Below are experts of layer 11 (counted from 0) of a mixture-of-experts language model. Rows are named router (the router's row for the expert), gate (a neuron's input weights, with its number), up (a neuron's input weights, with its number), down (a neuron's output weights, with its number) and show model dimensions 0-255. Each number is 200 + 40 x the weight over its row's rms, rounded and kept within 0 to 999.
Before each expert's rows: a language model's description of what the expert responds to. This comes from a sample of Wikipedia text that the model never trained on.

# expert 52
Proper-name endings. Final pieces of place and personal names, often Slavic or European, e.g. Radmanov|ac, Axamit|ova, Ramanaga|ra, -ić, -dorf, -ville.
router,207,243,201,284,170,203,209,220,157,231,143,239,156,179,222,261,182,196,235,203,177,283,234,122,176,218,201,221,224,266,174,174,216,158,117,211,241,146,215,191,234,198,255,202,189,207,220,198,147,123,156,234,292,170,192,215,167,220,141,253,273,222,206,189,236,110,202,152,214,227,181,226,235,172,168,303,219,140,180,186,139,247,307,235,144,181,173,213,199,178,213,104,170,252,86,173,220,149,216,199,238,141,119,191,192,205,217,234,237,229,207,230,210,146,285,170,205,174,252,243,206,144,189,200,137,177,193,199,263,228,209,175,197,137,176,210,248,180,130,200,146,194,252,177,180,221,184,181,173,217,201,201,179,157,208,218,170,257,197,242,169,209,167,202,251,158,190,248,218,230,173,219,241,224,232,195,208,276,110,183,185,184,145,173,197,200,230,243,140,205,212,184,200,212,252,243,238,251,186,191,210,168,214,193,249,116,254,123,228,199,201,215,154,214,199,227,132,274,263,260,208,162,267,169,239,203,267,144,233,213,210,177,326,164,171,184,247,258,187,162,202,240,167,214,228,200,194,198,168,191,244,210,157,161,228,239
gate0,301,179,223,217,256,92,155,219,247,145,255,266,200,181,142,237,207,261,198,269,217,210,189,242,221,214,292,222,154,215,149,148,203,217,242,199,264,197,158,204,219,134,250,178,187,206,275,231,139,217,190,168,235,192,255,200,201,174,227,237,241,243,217,185,191,210,188,170,241,210,193,183,219,181,169,195,241,192,224,183,113,187,172,220,212,183,169,229,141,218,145,164,206,249,176,196,235,204,183,195,135,156,185,181,187,221,248,209,177,203,183,229,205,161,211,253,261,170,222,266,143,125,178,261,164,201,253,158,209,256,254,209,190,157,230,230,205,212,247,158,220,214,196,171,230,177,164,248,198,240,251,190,180,325,256,129,214,218,191,209,220,222,201,147,202,164,261,180,147,155,197,261,201,254,220,281,118,135,228,196,213,221,168,233,141,173,158,216,171,172,183,132,196,172,133,213,195,134,196,175,252,214,206,156,213,241,178,216,173,112,145,229,185,90,238,189,152,110,140,118,204,191,208,238,239,235,245,248,146,193,135,249,193,174,176,128,231,254,240,195,184,203,209,209,180,195,278,195,267,193,206,136,241,221,258,191
up0,211,184,208,182,137,179,235,236,106,193,211,224,174,184,226,200,219,164,186,196,234,181,203,189,227,147,180,187,186,176,246,273,207,238,257,201,227,222,172,255,187,155,177,220,229,240,225,260,200,172,148,220,248,162,217,229,204,271,184,209,210,231,207,210,152,218,203,232,121,166,206,140,219,181,251,180,218,206,221,211,206,126,219,195,226,122,195,224,202,216,194,199,262,126,121,151,228,227,205,171,231,264,247,268,145,227,210,167,268,165,198,188,134,229,253,152,166,233,163,187,117,254,153,177,215,238,276,199,160,175,196,223,172,218,157,216,206,222,226,163,178,238,149,219,143,256,32,249,180,237,138,245,172,203,237,213,185,188,169,191,234,173,141,120,246,175,157,231,149,201,174,191,272,128,150,202,177,205,228,197,215,235,310,185,257,172,243,166,154,227,226,187,247,260,188,170,244,268,258,250,247,248,330,222,233,146,222,192,222,236,212,220,177,229,200,157,229,178,203,211,160,211,199,262,226,249,227,156,254,137,126,238,181,218,156,112,198,174,204,202,159,220,238,185,185,187,146,203,135,234,158,175,143,201,218,229
down0,161,117,239,240,193,173,224,218,164,229,171,161,199,194,145,167,180,263,211,232,231,178,198,220,258,224,170,179,179,191,171,223,210,194,222,255,254,143,34,113,195,177,266,163,203,203,167,181,191,193,317,130,222,198,216,187,160,221,170,174,208,247,173,207,133,207,210,180,159,175,240,202,203,185,210,210,212,237,177,140,199,203,228,163,134,171,189,162,159,172,150,153,192,234,180,151,188,243,203,203,172,134,197,192,236,106,185,174,185,239,227,176,230,165,224,158,250,215,257,194,169,177,170,130,229,246,138,137,211,151,214,181,181,179,176,269,150,166,237,118,133,222,191,165,153,223,182,160,224,223,207,188,198,239,220,244,163,142,199,156,211,206,240,197,240,236,285,288,236,193,279,158,175,169,134,311,234,278,229,180,160,233,208,253,148,164,149,230,224,251,191,239,251,200,184,204,240,182,226,252,225,210,260,201,228,170,162,214,262,167,206,194,235,277,207,173,256,176,261,245,131,228,223,254,225,247,170,145,228,161,209,148,230,237,153,217,207,204,174,280,168,263,177,209,166,184,134,240,229,200,208,272,239,214,207,187

# expert 9
Mid-word name fragments. Short letter pieces inside words, often second token of foreign names or rare words after a capital, e.g. a-us-pices, Sa-x-on, Al-ba.
router,303,244,267,239,207,207,151,249,180,200,217,176,216,130,235,234,185,209,256,214,209,212,249,201,186,177,272,165,227,183,189,133,187,219,207,198,289,176,214,116,240,205,250,247,206,243,175,150,146,226,195,211,216,192,185,149,208,278,160,221,216,149,188,244,211,156,244,225,200,193,207,236,210,184,226,270,168,239,137,182,193,206,222,255,257,156,193,222,164,167,307,220,187,198,149,183,212,179,275,180,212,87,200,197,266,198,216,256,232,208,225,209,171,170,206,190,165,180,183,221,66,207,226,284,107,205,144,241,239,202,160,132,137,207,193,238,227,159,168,265,162,189,173,148,250,295,187,157,240,247,174,192,207,157,206,218,194,276,226,194,234,213,156,211,246,162,184,232,181,239,138,221,225,207,226,242,163,244,176,193,220,174,197,196,174,239,228,164,214,215,291,193,253,205,258,236,244,211,148,177,183,166,202,136,200,157,240,154,145,208,180,230,114,164,268,223,154,236,249,285,199,209,209,181,192,200,250,216,259,203,206,153,229,175,211,168,196,237,204,184,213,292,149,207,199,102,161,129,189,176,196,214,140,244,247,179
gate2,209,281,189,224,230,181,204,235,195,200,187,151,249,246,233,113,164,244,195,157,179,200,263,179,170,211,279,187,224,238,209,192,176,239,224,138,229,186,168,236,227,192,230,130,165,219,129,183,178,139,177,167,202,277,220,165,201,280,187,253,153,163,231,249,260,266,177,230,134,183,137,239,172,274,226,199,182,252,262,114,173,169,210,237,218,213,181,157,185,162,236,192,150,203,207,198,196,190,207,277,171,184,246,185,166,248,140,166,199,142,191,213,230,185,167,256,187,172,176,182,168,277,170,249,138,263,244,261,239,181,241,212,165,225,163,242,116,222,148,201,169,123,185,176,217,208,176,267,254,238,231,306,223,167,157,186,169,207,186,203,239,172,225,209,251,225,191,181,97,77,206,136,233,203,162,206,165,251,170,213,245,179,221,273,207,196,152,130,272,230,217,204,241,222,221,259,162,249,169,196,175,228,207,173,219,238,306,137,256,181,226,182,177,165,198,254,213,258,158,257,192,239,224,215,168,210,212,190,254,250,202,199,232,181,210,176,290,221,178,180,207,248,152,195,202,193,192,234,236,144,235,159,152,213,249,170
up2,209,202,203,202,250,139,152,149,193,293,254,216,174,257,138,190,241,234,197,181,144,171,174,257,179,285,231,202,136,165,153,186,201,315,240,230,171,245,176,293,228,192,189,220,194,175,228,142,248,183,151,182,272,99,167,221,155,186,160,195,227,234,163,207,262,189,283,191,168,178,267,187,203,201,193,212,203,208,170,182,258,240,168,159,237,153,169,223,140,180,255,227,121,207,164,165,177,188,229,217,214,191,225,245,214,231,189,188,224,269,202,250,194,170,260,206,219,263,121,194,203,157,200,227,249,143,236,203,201,201,184,153,283,176,114,128,246,212,231,160,188,241,181,261,149,196,247,136,210,203,144,198,229,229,214,245,197,193,176,285,125,220,268,226,173,246,118,146,227,198,216,185,168,169,162,166,121,194,197,174,189,203,166,202,249,216,263,171,164,189,240,197,147,125,174,179,226,204,154,240,178,156,209,172,181,151,172,192,249,171,179,152,204,171,182,129,275,225,208,154,199,298,243,190,154,181,197,175,176,189,229,164,171,252,249,240,259,180,228,247,140,232,258,178,210,153,148,174,186,182,183,187,171,249,220,256
down2,143,117,179,219,202,258,208,159,206,160,270,156,171,215,193,188,159,114,249,221,161,198,243,225,232,135,171,275,174,201,169,158,195,190,278,239,210,251,197,183,150,161,198,211,225,206,207,187,173,198,212,199,174,257,230,184,191,234,178,223,209,221,141,192,199,158,187,187,224,230,207,192,202,178,180,161,223,198,156,103,153,199,170,170,159,154,188,154,118,225,194,177,205,229,179,157,178,155,166,135,208,255,192,131,170,125,240,196,251,251,215,239,170,220,191,226,176,240,188,155,251,136,172,211,243,277,219,277,118,202,181,213,289,238,162,176,222,207,208,205,173,140,217,194,201,308,210,151,157,223,189,171,219,186,238,127,181,216,187,181,236,192,221,190,150,276,237,257,164,205,171,204,148,211,249,196,153,201,256,186,232,187,200,157,208,145,210,195,203,252,177,243,271,152,171,236,242,267,215,200,196,161,275,228,165,228,168,195,210,227,177,172,214,215,232,235,282,211,228,220,256,221,163,193,116,207,259,116,225,273,228,189,125,202,226,133,226,203,189,211,271,193,157,138,242,170,144,135,229,266,194,252,104,256,292,281

# expert 12
Noun suffix pieces. Final noun-forming pieces of technical or abstract words in prose, such as -ation, -ment, -ator, -sion, -ctor, as in filament, resonator, cofactor.
router,191,191,243,235,189,231,178,232,211,167,127,253,171,223,214,194,133,248,186,233,181,207,213,140,110,144,206,183,226,214,179,201,208,160,72,205,215,153,216,213,275,197,215,219,233,197,153,188,201,171,126,227,233,153,167,246,190,164,148,253,268,190,224,240,244,165,155,151,202,214,189,214,256,170,189,197,184,209,154,176,205,242,211,256,208,178,195,248,180,198,207,158,202,290,165,170,216,141,254,218,254,152,178,159,239,211,252,223,258,205,233,214,164,143,277,218,139,152,202,262,168,177,202,213,125,133,177,231,290,239,238,98,129,184,193,207,254,173,152,249,112,154,205,168,251,208,192,148,205,171,163,209,180,184,210,286,176,216,237,256,248,193,175,205,306,209,212,252,192,230,175,242,205,216,257,146,176,249,112,184,229,202,176,204,156,200,205,228,167,175,185,227,183,285,210,215,216,226,149,144,209,206,275,180,256,162,225,184,171,241,210,201,165,272,156,284,157,321,214,255,210,210,172,221,214,195,215,135,230,219,211,175,259,184,242,203,203,261,212,169,231,235,206,200,192,191,208,161,207,208,239,222,110,212,211,286
gate0,171,256,92,194,158,245,332,134,218,260,262,217,235,226,180,246,217,164,162,221,212,229,162,167,176,206,180,135,232,226,214,254,199,152,163,141,162,204,178,238,184,195,254,237,212,202,85,189,230,210,225,189,213,133,205,223,238,194,217,257,228,150,247,219,175,271,216,164,146,145,182,209,163,185,197,287,273,207,211,165,210,291,207,195,203,229,223,282,226,222,197,184,183,192,125,260,247,209,234,244,258,174,172,144,177,234,148,222,257,216,278,244,161,215,163,185,218,167,244,150,242,255,175,176,244,217,263,160,283,173,135,169,177,181,236,154,161,230,189,156,171,215,228,194,229,229,234,171,174,175,269,268,146,227,162,224,173,159,247,183,224,195,253,278,162,258,185,217,235,206,204,237,200,249,196,199,119,242,144,223,162,236,197,240,220,214,163,162,226,152,198,251,147,211,230,225,213,188,273,147,224,226,212,164,174,204,231,181,163,214,142,95,154,210,177,214,207,225,177,226,222,217,204,234,255,184,145,180,240,245,183,149,182,169,210,186,202,147,226,165,166,163,193,198,198,188,318,159,186,156,258,161,143,188,179,211
up0,237,199,219,193,152,228,219,229,210,191,214,194,218,220,169,213,276,168,227,196,241,242,258,186,191,234,192,168,210,235,144,145,221,164,171,215,164,208,188,158,194,244,206,184,216,174,185,232,192,170,173,127,173,286,227,246,183,243,228,227,202,174,187,229,211,220,238,167,165,218,138,190,169,151,177,216,234,264,189,213,140,207,233,173,197,225,222,230,214,175,184,197,131,190,81,119,162,300,159,271,163,113,195,182,99,256,152,201,263,180,103,211,228,268,187,199,205,122,212,254,232,238,253,110,156,199,247,165,148,203,289,176,192,201,237,195,139,172,158,265,164,136,179,161,182,161,223,197,230,195,222,219,125,229,171,211,194,209,162,219,144,200,169,228,137,219,184,136,152,168,188,222,168,178,222,245,246,199,217,249,176,256,185,195,100,228,266,168,223,251,210,203,104,164,196,194,210,146,191,160,174,223,220,182,207,180,208,208,210,191,238,185,195,219,121,105,279,195,219,216,223,184,164,88,209,131,238,164,190,251,139,172,238,161,190,212,193,226,206,245,157,191,120,172,194,155,186,301,224,184,176,173,220,158,260,187
down0,198,189,270,130,236,198,172,182,197,222,260,205,272,250,217,233,185,222,155,161,209,215,146,214,196,201,158,196,256,218,227,173,206,199,187,182,150,150,301,232,276,164,319,149,188,202,181,205,171,206,184,177,243,232,253,123,206,214,193,181,252,188,231,166,163,212,259,168,210,232,177,189,205,187,173,207,190,240,181,191,160,131,192,219,245,260,239,236,202,187,169,232,176,294,208,249,219,262,169,235,169,236,248,276,239,260,204,112,123,249,220,282,214,240,178,259,145,240,251,217,313,163,226,215,286,198,135,179,214,152,254,241,169,257,157,158,217,262,205,228,205,159,265,189,205,173,151,184,154,182,236,252,191,214,196,189,185,207,192,133,204,237,206,183,201,242,216,175,215,237,204,216,205,147,200,189,180,193,139,184,116,189,212,264,187,229,236,206,176,266,242,179,190,195,169,252,295,160,278,189,159,301,244,186,234,219,165,218,214,196,208,257,166,152,242,196,197,250,230,238,189,180,164,139,194,211,171,212,224,218,231,172,262,171,220,165,129,231,252,231,126,163,137,210,307,229,212,204,237,159,188,244,194,163,163,213